{"d_model": 256, "n_experts": 48, "normalize_top_k": true, "balance_loss": 0.000342, "router_z_loss": 0.0001, "init_std_router": 0.0156, "norm_eps": 1e-06, "tie_embeddings": false, "optimizer": "adamw", "grad_clip": 0.5, "batch_tokens": 65536, "seq_len": 1024, "dataset": "wikipedia_en"}
Below are experts of layer 4 (counted from 0) of a mixture-of-experts language model. Rows are named router (the router's row for the expert), down (a neuron's output weights, with its number) and show model dimensions 128-255. Each number is 128 + 32 x the weight over its row's rms, rounded and kept within 0 to 255. Numbers have three digits each.
Before each expert's rows: "comes before" lists some tokens at least twice as common just after its tokens as in all text. This comes from a sample of Wikipedia text that the model never trained on. Tokens count by the router's weight.

# expert 23
comes before: " of", ",", " in", ".", "\n", ".\n\n"
router:096081134124082119181162097091085108177195132101102096121104210054143088151142111115073177119090109131128182086085083089108144154097131109138115169150167181131161162090158176133105102100118134083119174152090080122122135129139090105114097096153114123181174105118100093140150034100148064122093158151097174137085140101153135145089131096125123129144106109116116139140194168166134111079120
down0:099185115121113123117126083158139119097172199178162170166102090139119109177075120192154153175170070125176111114102159114138149146128097141171168128103142129137102152107164111120139130109157094146157128151118091141101125122129083147093096166154135168154113060147130117158144133086102115117085085113152134104139131150158157179060156105118108224143151156120150069146114124115165148109140
down1:098154173126104154114195121159125135084188096107147138116096039150093106164192147140161147087148164142126164143159131086091140132117140105168177115127171114120137157128119126124105136115067154134134158120080086126134163043076160172118186128129124173117122122108134164124093179171140129169130181134167123100121125138123100128101093125057095109100144101130158099166069140152133175123098
down2:155116180099176150142134067126115099092160066136113110132195129164135158153162127136177121146174152159092152157132144172143150105085169155136120156082163149087082162156151116153136101149154157128114132192202099151169141114125132115126201111073118167152126147090104135104126148129103120163119149123161030183120158163122153100124058210093114147149138109129055111151136084148072145139161
down3:131191084132114084088097142088090154075077096130122191200123149097163112117100109143114143183129149115131131123187100101167131136094063084145134108156104115128101103076193166152118202135078095105130116088129146072101130111096059074131149153157126109095124087086096162098068151154131143141086124191116173066121192107109154107119154056137120137157097184093141158115108187144172127155156

# expert 2
comes before: " ", " —", " Italy", " Total", " \"", " +"
router:098091102126160133208099092103115113191225150149134097111107090086133115136172112179112142131110149153145206095081110135099171145068109103131176144118142098099108135137126142100103160108124076145127160149194092144089158156178119120085040107099110153114164098117146094074141132092144073137086134119077110162102126133151121136032161113129107121114084078095095167144103178156154134117113
down0:139066136132076209152119129141060121137143164210110158152112113137209121100154105142112086128071158129088111099129112139110134073191144189111138098170127117098159142156106038141125103160149147126125159114158089170128178135098120222184159137165173140152116055132113090074137111094115068118147170171116111134124109152137152172125169110138120081131135100118098144124183103164098134084139
down1:158203168129166094162091135066116162128131136145054169134111194043117136121164106128132111124147102171160158101179129080156173097107100139097130137140142128122120115122187113065081155139074088075103187150187105118147126153112071082152120111063114087095137131085106196087143107092116150125119084133177106072081109161126187120159145140148143142136096116105122153194141146077185120201181
down2:101107151118107112068152155132161136106205140117154171121101119158163153146165137132069135124187070099144125114110089173137111156124140145117100103100141149143101100126124133092131143073104077139124101117134137148114109177108145123086100130146086122203117143102188119079155059138172073131166096178149127127106115137096136175156049098156124214177177091100078112175115159121158152156095
down3:149161106185137136107146145135123114166094084113088169154112129109151121115143156088121102129109082162207110087121148108164170163146122133161071132100148053112102113123085155126114154173122175082142100105088128166099156121112122111152181099119077163131165115105103137041165194133120156102164133124136148130084112166123171100079186110173120121093081113101155117100156123142119103172091

# expert 15
comes before: " ", " States", ":", " Kingdom", "{", "000"
router:094101117132106149119151108104088092166235110178169078069106156124100087134142128128123196130108054110137160124099119124101133169048147114106157199110205161080129153108145157134092170135110100112161193128116127132105125131165141131153099126116155132113115131077179143119128121082150108188118138119113098135097182157094124142083141126110104131154090099112099141155146193150142156124155
down0:157136153098140134081100034160159164154146079160122148120114099078108166160117127114134096166168148149164142209114138098077079118127051113149139089189058146157122117076142146074148145082075159124128093180075124130164141128120094129104092144143102199137085107101120112078103128101137143080136127123137084134116160112123163123084125129188122094116116148126169091102116119148131130119168
down1:128135115107112139185155137142167146136126063138102135141117100122146126127082150130122128126158121067107074111175112103148125142128140123106116170100147137121099132100130187046099114125152116131079179185114151174134154079090109095154102159169128167181126128142144158121131151144092161189123087164097100127110133089087107150131164098130145137106072205190121151133075128153139074146082
down2:155102130149170060155120138175116130081096141167159149135162133113129094134082168134169112127120146097075106107093084152152051100094107099103146148190188084065124168060170180070087105139135176129112152147121111129141064103184116094082107109090143079159112188118094155105150145094116180077114126132159102166095165133118128153128094136052117156135117142149122126145088093183136135146249
down3:162080123079157112153070137075114121146103139114134161114084131143096099095135131122118106127101137149122128164117134124064157092063152113098179161082129142228156075140110111166142133090082058147144130180160139153152125140040192179092162164160166126111078188156128197113164136181148149136097170142135173161158100091078142159113071137201133155130196147077116170094105106159148123065160

# expert 44
comes before: "-", "==", "The", "===", "In", "|"
router:122124112114077126169122085112070112187231130158132094130088148116082124169159090103085183091073119113129175129076061073098173129124125114139129120131172153144126134132173143119095126099103113155118148180108071144065138136149109116093084093096165128115094099111166033068154073085165081146117139120107103194122141136188110103071187165087095149147091115120136128186149205126116108087106
down0:120120210125120083095092157126076154128138136157205112057083086144106177050178116128067066113148107142102134079135166114059135109124108078160115135072156091115087093113112118145157045135131104062158152151112124142145095116065111150124139160072112123138138058169139140068088108109129110058072141126096144131115135138110140142120108142121108135176158095140121090104137159117074126125140
down1:168085195072107099139137051096081090096094094153137098132108111088123162123129162100144155132119103089133142119160083093102117093117155132093111191066134153131158159098145091111101117200110121091139128113080174101081175080113107099105111146134098113106090131126135093075154179119169131181131148141125131119115107125121087119133176174140114074095173110134112147175120093175143147134183
down2:149132150077110124116153175129054102115110174136122114079132102156126074093126132109143157142161128097161118144142095112104151128130159182083078114142084149118145255162106080126070100167196133088139138166127164058128162163134166113164158164131142140166080139080100090120128156172141156108179181112177122062132118170152092104121187154107092165131161118150099098139100106114151110135128
down3:164126123131226130156117153151130110176211153116100144114079147087147112163114162074112105190067144133122129131106207119137131149078135132161132099086121138134113132095111089185126129144150109113153167093089087194203120143170109147131115156187152107111152129162141081103140052112118152128143142171155215163085137089110095153102147105125168160160131136172166205108153086134173113113098

# expert 4
comes before: "0", "1", " |\n", "2", "3", "4"
router:075116123150121151177124078082100081126217108141163118111076134090096123144177134130074145140100118108133148100125065165126144155082175165156176148118118134128164155146149094130073130129116134138143136160139081101108169181130133116100082140083142123175130127128163079089107112075139132112076131160181108126093105085154166064084152169128150160060088116037105153147177147153113181106142
down0:096080199117117152186064104179109102177157160191095095150137139113103193110103124181104107149189165118091126098168127085110129087162150129143112131094147173163129145153091099104085128092103103097167130071096158096152143176161126089126098106182110107148152085114164097116130171107093091084097143115168189076112181170131155141114178067143097157078105100119129136180081099153100096168137
down1:155117161136121156125095094152171127110071100107148128141145124119143143132083169103123059175174152132129128121194091169154131114140105129105113070120097141146159115093123117152231160086095132216143062071108100122128136100124100107169141122157187097139124140114084149107206160132161111124184075107165102112182127172103120109159156122110136110102071147097109139068129157112136111084133
down2:124122135130179189100173103145125159087103152155137145119110130122124084099086123088112127103171142111087205074177115131162076097100083095180069134121124117080094161189143150106083108069109137110151102094112079169158160141109109083126104120158177136139088100095141191134121165115130132101093128115148101148159180151128121099136163151146100121089101149132126130104077162110133101165096
down3:168127112080135165125162110115171092120125152123125177155182096093120157139139102157058050153114071145154150147147105118114119151167186070166134092206094130164077154164141104140178204115124157172108114081147097157134122156109118144115173176109145130133096131119120084140142081149163108047108133101161098148163095135125095190171111186107186158151134150111152132184161158182164172102086

# expert 38
comes before: " by", " in", " the", " to", " of", " on"
router:101080142127076183161162103127108062158201130143134134105122165103121069091137079133160144140120129137139144090074105168064138132096132067111159184172092118149161135057120119087087099125124079138131148152139112130103148117131154078151069075128143133185111112088116097088132031109154105150127200113110113136083157159170172119043185115123119160133103104156072095173169189137122106125118
down0:170153075141136146115114153119129149136147156044132182128100126156108140118150148096137181170140134202165109155089167125137165164127110131154210108138106176163078085149135189184113144117145165151141157154111079112112129140172149104174093114165084159166109163163156065145094087129094118117100129150123072136112073183105174114157114175099094158075163053137091129090082178152166124110124
down1:090158144129173160192144161154082117120186094153089198164124138098098107096127089130149197133161137122186162170098123098102140150133164132117126166104175133147180134132128081117184122159163132122080189078106119144146111133154142122142106119128185127139120170123112100100133125122196117118121105165120148097162184080087155183180091143064179115213128104092118147172085117199124106111111
down2:117104125180084145117110113164144129091164172109117162170102117112139114132114097097153109172092073159140152123141114158155103113132108151180105167082156147161144098170139136127123101126143128134092113158137131113127163139159141147182101150021076063091157104135186093124142094113132119145114092147146150084104128088139154115142084185086203107083137150065154093083109072109104122181174
down3:059109209148165216105117175115157146124107080147123150173144095170131120122076081109164088095184116124116105123163143176161141079124175130145088163165140177122096145142133145131131107048137103090150138080089124137149113143190136093130133076162117096169165133175126150075150112163111138152138145083101087157120060142067128164142131081145155125109093115143128161136129153158098145181145

# expert 5
comes before: " |", " |\n", "°N", "0", "9", " State"
router:161121142161135153101165117118044105133202128139145171111112142124138091133104127124058179119133110095160180149108088156081128127103184130126171112139172117118152129123166118106093151126126124109148162175158114130083148135176121127081108091127131161131117131132155095108117045124170137110095147158138136190087148136157133103054152142068115126141098073128066128157145166165137164111141
down0:186109125136132128122177137082107062047090122130108143105143108135147131148071116080137140178123154104148096121165018199090121168096116150160152161153094114144106111125127151100132142155125115191151101137100120162134149107149160157130076112131151143082161138153118083156122144132092130113153103065093176119078210111142073149140157097079104095104127132126114105143113092109198133134118
down1:118114170141122133109069134080144067096114131121085140231142119092146080127089140124156150122112151156154110130138136160101137113083176138103149054088097110081119126159134147169134157136099138153136166154086143147134100141128191161106108092086107117069163100107125181160148147178164148099168136117157125068092172143159143129142121094121124158110191147093121089099130099123123142104086
down2:131181101159125118126139150088144000126099097126174114093131082094116104136146116048170178102149123097203140131133129142121154128140134136145110163123154085119118122102129129141122120124132032108132093161175142137087118170157173028117102124125160107102138166126067164174130129143137108176184122083138128134136067110110123096110112148162080132116126141100156172089195146176130109149145
down3:107129136107151111128117168182192111159090172150158086094195125173076157166132109135118067192144132141134107185160136164180132120136119174115130117127149197093137170181170139164124095144107151132078106145109134073104162120080113142104144133127077107091088093083102121109103085096116174087085096121166164033121128116091146175148120109167117171127087146136113163106092126158169141103129

# expert 17
comes before: " the", " a", " his", " be", " their", " its"
router:107053083116071167131172114133108080135206127133147131091087143114073096147138071112096154146088090097179221125115068085089142151083203107130149153106165123092136188126157104126104134118112065143155106129092080118118166171159089127134084155114139101212105091145146099116096134104155103141082173167187155145100128135186126104044139142117071136126130133108128158146125184186098138102155
down0:138118138089186130162153084183151147117170096138135146095118119069102124171152161142182150030106101122185148076125095135144116142063130140141108137097124065109058139128113114138157088134189104129132118138124076123101167163172119176119104197130146153128122127163097114128090107141118139086101121093073082137176093199109101136171164203102130116125144092129137113175183118122146119142139
down1:118128100066068095189149135126131150097076109128122093132120156115092133114127091131086132118138158018154197108128133084135104121133089130118110120189088160137155118122125094146186125142153070134125115096115112170132146146128121100075120097138115195101144172120075146119143150112106133155114135145134105124113149106085109215179076134145096160117103169096165126035092147176177151156121
down2:163146113129188128119112155136170166072128141146049161114133155123127129166117062156147127142073124130064132153160122105115125152066097175074121176165141096153067097118131146141126158101088099113148114122128216129154093087140126139142122084131161105119157083117126162093183171116123115143099148132170114158121122156185180103107139130159101147152128112109128198097159137086154142164144
down3:090146139110122149116090139144132143117144151031090173133166199151116112162100110127137144176148149158224149153071155121172090138113089130150168135136163096124159133095159193124151105121097168153169124107079135112106163153170113120070065136173136102116061127116151118135138153132105136077127128170173164121143133112138146122132109087087144122098122100083114105118169140155128096114122

# expert 8
comes before: " the", " ", " a", " his", " this", " March"
router:116088159099075185146094106092098088152223137137161096120109100117118062172089176126126175148111107117201166139096074108105124126122183118141127130109165167127149174108156134140097154156112117111145133153138091112084148136153103142088117142113095165135106090121139068086158088090130086190129194134116153144087116128207132048088131135106106149116110103097077098158107164175110178100131
down0:101136123118160144108100103121093123124133163120226071187088100154132132158139156148122133151143130145158140157109157122117153127093069130140103089121191221112104160167173141203121106192140142097047143149111126100086176091089153125142193168095089174144130148175185088100103127200172073087081094158088146119096117155139174086189142153125143118102109081095213108138036149124091152125194
down1:150198113108139157116137152147091125127129161096131134134144145164126146129083129108067111124071107100117120154133102098097138139104138139142143118134182118130091142135123073097077080132164116061179120188095117123113117158024139148056111110114138051116117136119064098130148108164112130126106109117171160111107186139162180129191104137132124152101146166132068107133086053178108144134094
down2:174096185171105137119102105117076132116077154203192119234134142117160137075082127185141112140094162153118114134159096137135109096159073145128102106083112144040179142131115147106127150176199143106095150125082095142114140126092115142114140150148088153175124131137095086116147115148122132104106140100148126151083111159144084095152112133102085120122168140109108146121126209090140111178113
down3:110163127144060176161101178160135144095140141103126140158101178130079107118096137164105108125156116089109117168087162127112107096106113131108135108063122099081123122153148071131079085168143116128144125158097152076094113168173127117148147136060119146132152112102142077121125170166140134184105142186082198089157114109139073128095167062138111117103122139094063150149128127142180081074131

# expert 46
comes before: "0", "6", "5", "3", "4", "1"
router:075155076115091169155156078095112079163221166128131096100133149124145092141084093120101168156113081132135186156096040116073150145108168146097145137166165076120134155067114111106036162138141082135154191155100095146085135142166141105088069118144115152185105140110132124141128078104118093164097144142160090147083122110160128074036153144129104129107111118127097129186171227147102152096153
down0:190148108107160140201118136114138155163160108155103087152126138138213155127102110129159121147175122097137089148136154128070122111194126153157074115139154125145095112136054100117097151117145096124118120102139155146111145122149132167170112113147121051146176114166090120134108100156109106174160086137137069042111089106120069132143106125128090201164140179077142118165164143171148158163037
down1:087129119136138130112076142079100142171180121109165163096125175115193157116128121099183120183088158116098130094160155148177127120132115147136133151193101122156090122176083093163141158198143088167162133124104087091125163144109115178145119135068138101092071123104205174134129129093126149138148137104152096109106153081082039164115104112142134178141110156115148174078140121102092117097115
down2:115181159159077131140114118098131133131133120120097175096070228126156130091186129159146203138090174142076141111152125094156134113125176089188101120146135120141109101151138146213097111119131176105140121162168105119209143115127150157102159054082155154143206109089122103165123158116113115160055164091147117107182097166107116144130113149105103166101144133144118140069187086144109162134071
down3:125115144118153165123182141185131102139132148121122098146067166154147220126141123109146184128175138123160145145160115104117095181142127133145098115150136104121087096110098061152103160135138124051140144105118166124141086052190094099142165103129146158219107132133113175141159097127087128104121079125083104127161148132105101148156141112162145191146162124127120127115149136137132164116180

# expert 25
comes before: " |", ".", "–", ";", ",", " |\n"
router:118124116084110125122174122079079073155212105134139140110096125130110099125123096143106181120130088170167176142091051072109119111090168155116145164163165123100097141094140141091082179082120137159136178134112093130103140127149123110124093155123132129164123110101095086072123084082180130122138173144118124195057139126183111107065118132065086161121067127090098134171112193147129100105127
down0:090127138142125111122142104137105117100178124101079173119102193157117149159116080137121179047146180100114099133137148113064161115095084119120148160136172044092165093131159094154109091092147075141124094082094182076099144162108080132141079105092115158161117198140125168132133179145139153148059110144138123118170092133118153134104162140130133163121131127106141183135212084111088195143093
down1:150134148152138133091090120091144102136144114174100088186163086138114083134124138087101147114215124157140125189185151150108162161145174173083094085170161121128159064125175088130115126138116106063106145107116125148085097098128108152087145106162136138156187090158203140176112047136074147124164156111172168125175149130131156144080124106139204086130124133139154109095078183132110136094116
down2:123145109093160093064151111135128153149120135146152148166141153120141146155188135136144153146088167115142123120131100140115171076108072157213103079094124146150101205124191103157124157117127137127091151106169113101116146179129082197141178137092107118177131120112120132144143084144155168171110059118133125081103147130124087146139102164165167157126200150111089200125090153123091080148167
down3:125103123130161136175183098156163107142159139166120102188144123078122079094095116115133118117141100097161152097118017183116115126085162177158106108220116129115139103154122078166151182130093163157193149169079111124158164105105079113101156174139149126122115110123104125161146169096124161152156092150072142167093170149208168119093121163057073141181093153139131106195105131128139120119160

# expert 39
comes before: "|", "-", "=", "==", "===", "The"
router:099108125063097112194124106112060113150250142180134126097154120119078061146131070151117160124109131150164184155109061104145150147132110113134157116117138123130135144117125129087102149104145088096137115144126085114105121146139089079093111148129154154150137141112159128100138075096125090169104130169137120139096076126165174062047130142065104168123079118128109106169148152179141187130137
down0:087152109138129148109147163127129142147231141183073098108098167150130150165137139085130130119178137118148128089123093137152090159095133123150129122133121107095079078125113133052100162144180182156092167122106125111082115128112122189179135190141076110145131050103102115092104135115097086143181184103148063162103129144129128152115111152118130186127167095120133084111172157128079106086125
down1:129154126146154138116188148100156116117172221082135113126126195126123168110155116102122158144117121121137127147120142150136104156116121154132144155132140039152131135072104155128095203136140091184136165125117162137165152080097131121117150183154137162195129058170116165112132174117086152160145168138170119060125145123105124141189162125184148143152178111094126116153199108150079118199129
down2:098158076157130127120134161132120165125175107147111080109126177156081110103149133168109156130126116131149140129121134144123139152094113125105137140105112054126123109078104189099160158217139139122125143108131095063126132128103113177138162110149195084115106077120111201198093118113145122116155137137093103159175138121127129135173153174126173132111126186075158119205157190182106158135173
down3:180156160105180127135080098125132090097079065100126087194103071151160073100109104093149148142158121162163144160132136103162153125153135133158057121118067163168136134138138104219127100126088147077171122118117168184150159104162148125054150115117127152093064173149201107163102124182090177191111131119103085102157061144101103167118145184140096117119111088154132181111171144132150170110110

# expert 32
comes before: " ", ":", " \"", " The", " John", " List"
router:113115092131143169146146072126114119160207127105136107122108142150050101140155100157101137107149145084152183101059114119104115121108152099097161132117155128113094126139134140123096133126099112125125147102144119157101105134121142067144040089139105145133134081098151112065105141105124064161140130139113144150093106172163129100073143116169095166105130069085085097178149153147106113072132
down0:166183150138095073148109177102067137153160150193122217161108157101085101142126180117125169146107092197130118104133100099141102082131180155146190144167132180196123169135137191147137170156143101153092197133134133077109100109121098146131115168079150157113123141152127104114152016141176153121128165074122189128142139088152201167128155155086133125183133085179081116123091145123113145095136
down1:144114104194114114167177164058109101163130112116129107138100080133149131110118181080126159130121125152175146168108153144113182089097093130114118152101192128124070105198158145126150124181170085074127074182104104123105145165165117182115151150106115133071159153088134113117143111149157109138076118103093123156114072133146191127121111139064160125166094115137152114149091199096081156150166
down2:121094124127170144154116158132123160096122170135104115155115105131143086174133102122154127121138129104166114161134129121135040132170181073148109134095137155106135124140114123105077130190130119192111172132205137125202167117114207079091083139163158139101183131163110096112164229106121149154155137124096080130108079124155146148146174133152150130105070063118083105191128113131085147093137
down3:155111160102112115119097099123102077155134111118073104126132130071150175203100147129175106072150139107110093144217133082113118099133141099155084067150148200111150123114121028142154153103199175135104139177123154118151122128182124056142119105157140167122100131158119081131118159151134148151162141117080110078159090129150086110138179095162134182096141097169154161136144145107094140081123

# expert 42
comes before: " to", " of", " in", " on", " as", " for"
router:091085148092125111196153130102133111159209079149111127083053130098154106129144139110101185146117104134119146130090065061110191152121142136117128157096169104118157153118175140051110129131119087141148120146124118157077164148168160129089124089142108157127115149093159093139192045103118054150116166116112152178091120142169140163078160115122117186127163121119106138152177173154132113108164
down0:079155108152102156094104148121077125087178157153081053048160139104092094168126128126091132136131183126110158138149086160079137118143153100129115094094149136135104132115075097140054154128115165160098112127216109122131113126185134115148176134116195140159186089176132058093067127144129100115134147154118174078144176127156112100084147118150136145170126110070140100073118117148124143136065
down1:104083048110087092116142163160078168103161081137133152088155072114134131137142133166110146125136146146148136136113109149079172109113123189132102136123132111185149151106168198134137199146158101204131119176135133104093148123146123106130182143156152214082126191150148076137224131103139151160142141169108111195105077115107100207191081143137113122127061152124150184096066146161140090119158
down2:126102175085209099113141112152178105092195067100063157130124101189120105157167162073150113119123113122100163074153141106134104141175133107146086091125138140120105066129134133144138088106214150146116123140090087091154164148138113096162111116136165127118210167107180102124111122179052156141168060113119136133144141099127158204161153077145125130156135148172080052140143138095142173119139
down3:177067155102152104125093111162202145149090126095124141091125099171109110146112210073150105114123187125088115073163135099160100121173139116118138092105150096120150117108119130150119110116163132115170183136112146093151121155142133147155138112176163150127205117157138090103104119126132134144134162142178190119135106167082175149152216112171149084171193120161076097147144125109110145109128

# expert 6
comes before: "201", "200", "202", "1", "199", "2"
router:147095107113083167154164114151086108197212106134138121136082182129125107133136115096101174142109099124167227107103120105101164138113159129149168192130161118121144145106164134108117105125135102134128143173124121139105164145160118133097102091088119134121147129143141073106126042093130047167099164169122150172116064125206163141022151150091107144129089097109123120152138171185113137097153
down0:126159175103135085086111152094137070070178168129168136150126174197147148136078140069115153113144147094181100110131150116118095123196130172067109110142069106144132144121161119151099072114141148163176173119102120113096144123095095103111100169153139157167174120133129146150093109138107104086221196155148085131155127137114151107109146096173165087096144091103132116086137158152099100111173
down1:099114175105094113120083140153087215135135182134061138102119151086109201188121154153138064161136084163147125112124121119082119114118082158148164136057073109173180173061087139082132175170157135172091173086160098131099120115122075119135135157123163142165114119120177116170091146116163140117123093083216170127109128157102128142073158139148123156143113121112095148111162172151115136124158
down2:169133141062185144134121084105159176103137085169119160150134141179127157124156078133061192118146141142149055100153114136166151172097128147132145154156118068127121126097116125164099118128143130139115136134111108070093092166144134139132086156102112116154096196115128179168103155122124163036164116141165137158110050109179149089084148119071119092103185128121099089164149069135110110143189
down3:097122136137170146120129116225138144174255128117130086078118109159111096147103106136136126115082159116126139103119133144104104121141146163122115163121126152125136171084084107046213152179143125138066144117127118157125091146120159092111126096131103143140075199142126059150189166146135078161163154128078145133139155131145126113138109122100108151173130205110145157144148104141231108150091

# expert 9
comes before: " ", "%", "0", "5", "000", "1"
router:109137140122096139154198137106089079141230119117139161108084120126105114199110096149082167150136090131162140155090078110087150192078158130071160148134159139140171153139164140121094101124076097159111169203142140119090137147139084105129090150114103154159166130118143116087127114104127121185107109145131078157105066127172150118060139134086092171116059125138091091206165146158112160066107
down0:163090104117164157162172145174081118084132070147075131088111080148141119064161153105133149105151133114151109140102135078083102106180166080213119100083136151139093138100176186133126144091102144116100146150079146113128177140146131128083132131089157065121117102162110132092147139126096160140143180131120072151160089124109069100166119139143168116178110132061100067137059105144135193127125
down1:185109124101146096152102167078167098047087167150119150084137185093182144109119135099185117132120130133116130138148070108162139101098144140116135116124081151096143063145160107096165141170107110164159103172172137146189177117111122087175123108160163111092142124139102150115094128130128080144065076127150114127136146150126079088141104160186114129114094096116116135101156094130162151062118
down2:129123130167179128118140120158177148098153169094108186088123150108189145114159107196092160165152181125113117041179137136140103101132110131127111092139066135124120158103137149131126092091179150113205161190143152110090146159146107130090120126105151133114082119118187063076109150124145189199129118128149111169120138076159088135180162144148084117136191140075135184113145094152130107154118
down3:118128163125086211122160125146102153120156155193153128115155127093171113122079151086173135149195111127129110120089146141149147093111137104161110187242179043121140080110062085106169196174155106153077102090161241082101103163134193115127091103176144144143120136177137102170189102090093089134119163098151161127126076177131124094101155104107128068175158100123112144157140132093110157157129

# expert 12
comes before: " The", " He", " In", " It", ",", " This"
router:112080114120119162217158111073035114211196140106120138056109169069120097147133148118097131111107135171127142118102097123091130198111176147116138165135150116107162150112129112090095109095096083112117158130150122136079134169144132116112096117111136131126163092127143081134180142144141109169126123142113105137080124105192155096041150151090077166104081119131109139138152128170067126120106
down0:162145149120167135110058110161145082183088121154098206084117116080120118172157115111110090125134147114142186132100136125155130104128127107116092150072109108134110109128208117201127151172104108150118105158069079114142177099124083147150154159112133196115180059111159080089110143144098150118157149126162165135134136149066118166098169155162109092085127125096107126127106165092102136081094
down1:143146107121176141035133077153070135148108156110131130138126187184099098119131125146105126106159078109139120183087109183118105115123111077183129117102109184135086138097161114145149142123134115063149129140169098158128180168130096119135176190133143119095097135083220068161139138089125161133097126082174128167112082173068153125165131125118172166164130174077213089131158063120132123164151
down2:117115191051146157109108088081121112121153191190066083095118113124100198079139143144085094127119129158161085141079115133166150154157090137164098102126161135144088080151153127138079105146164171123157102084171141135139158162161109169162100120123153130102150164116180186177171147098132068098131137145156124087118118132088131131144094118100154159159108159163131116123118124157083196123122
down3:034117116099129079144147152191065148189209165143115181116083183139047164127118132137117104142113089172152123128180124157133056143122151130137119179131164141139140188160152130118155173100054103137133157123123141136072123214147081140187130131137092151131164106156102164143099140112126159068180132130116123124144156101110110097166128157183134095129077122136157121109130155119105212176102

# expert 16
comes before: " the", " a", " he", " an", " it", " well"
router:142101093103114177118141070100087082171199162100178097111106117092114069133171142155099178075130103153180181139096110097089138183067145109079154163107142150164145115123176172080128120144116095175174143145125065162106136142158123085089079109141128142189124136099118068075148131126142122143140124133150111139099092132177145090022157130086089156094103112096098120178117162170121155115168
down0:041142162165199108134137128179095144102160158114099169166146135171117110151096123084115085169084097141130131089103096148116132128098103136172168112182154158157119120136087125078148141168142119209075210130171178173100151177142156184119103142150128090139128146119071103127149083115193112112084037088151126093122124152136109150163120191178126125126146150119201131144112143162146141107120
down1:161156079146119143108049155117097149135143150191101140090099101140127135102140113126107143170104104104105104146138148183089111108142131167186156132099058098133132195133204120176104154116135097118123138114127191082098107120132148124120153100135106146146193153130186145209157095079147120094097096120102121159130127085152183181138159122115094161130143172136147133113161138106118154153137
down2:157163140099149120085157146160138161109068170169172101153133116117155134082139103102113133156135065070090156120122099132039090140132116090149130145054093151136126134131182148142137098119092196085076091106155108093106175142107138135091127112157133146063113132132137169081090161153087128175157175122111062118119165105160120054065125116114090120179097118168114126131066104106159099113084
down3:120109123212144117223122164060060161126140114108084182086153159118127120105129144168093157139084149198129051122101148172135108111105103093161115163105101144097142167136117082061180079151123102148112147100129130113078114159089158124149098118111141095116090138124140123135202139112115082084126186202151167133163108181214194139158151129153116158201153110160096124083092142161114159088148

# expert 43
comes before: ",", " |", "\n", " (", " and", "'s"
router:144094107130061153134106082105054075191197137147113091105090164111125066148172129100113154144151159083156192141096111134069180107108182113110133167168178126108104140104180180115124128109115102176110154152162080119140169129138100125077068106120131117162155121133151086122153055123149089164111154111114117159066134114184132094064158167090073147103145102053073139142155159153118180104155
down0:156156093125122116185133162144115141128206222098247107132109126209125141142122095118141144165097121136064182132150121152161116174109124140082147140107142158106174149108124202130151159143100117183174142214134161114132069087118195101106149162085104181094153107122136124095085127140143102130082136095154113162118129139144138148104088108152153069128134135109137146061101150149121097081111
down1:107108144160123109103166104158098151175093165144144121126113148076114091084121082102130145034109144072144117188123090145118096172146180112115150138110164146143147133064148111108149060148137090124143113152132156137083162120121136184134118131108085129176134102148139173118076136155137177121147143113149167102102086173118135043106049094105120111156066086153085157027160138148095120087163
down2:063122095139138115111128119091127157145187132145154104132114120112110134190149194129118142105068121125169128128110106108133154069113132103104136142128128158148149130116119207123157159159063118110109121160124090179100127136142177164087054155075130133090118082155218128132041098136157079156142121162156115133169107082120088143104084068106130094130107093106182151144132082165117120115156
down3:104136175123137176103108188164157132160123127093167108154117136156124105069136161101120151097178078132131143145141140107153104127122145110122176131129099174056072088104182126072131110129131150164145165169197104131165135166119114130091081075117110098141136134146127134206100154173140126141152155112152131110133127090167061091125119136172126094137142158089139159092142073152150203074062

# expert 31
comes before: "–", ",", " |", ")\n", ")", "\n"
router:111115132096104123116173087076091095159211153098128179088130140131131054175129115130115145164145095160140140128108084131096129158078152177113136158132147128123114138088203149070097122152096078150152156188151131150093124153165072143119052084103149181139109119129136079110129099108144078161151118160118139147113122107185137115050167169107144149113109076139092156183151134184088155148154
down0:090102135172154186081094146133157163141161137127151142140202141102072087094121138123080129134119147171185125113170093136118197072139109083086103105146151115071102119188082108120134119133063093116131175117145179135148092084099133135193103156128120116129137093079145102148104148122182108153129133101089131091124102053099096105162122136109078123103106137073136097102126177106119074074072
down1:167209141163106135191127137089175075144166051155082128157098111107175137111081100116121137125132123126197141123144135098097088152107167127141072174166134157180207124140144139112159125104099121157110158106104162113145161097162143130075171116147143063110094084090120091121087102109144110161142100150129076121114168121157137128124111136160130108038110150096150138121186185153152127104114
down2:102112072115150125155128131096150099041148090130158050135102135119149122113178096107112051115097144098138166133164204156142140097149174006104088135161142118084122114128117140156162182124110138141079100116172131073110116139161155141145138151148139110107168085083098126154094140119152143109121192078166105130147105134096158135115151134154060140172156086126133146133097174141157065142161
down3:129090082136145129136129164111152155113141131081109131097105093169135165141119128118105136132130173087105167189130110145107065175077143055111118083103073124114091118072114102148157164112036048129139129137124154158101121143111086116150103128109118134135132127147112121076097062095179197149164152151124074140155172159124162121079133142162106184065091157131192127156144128135109126102107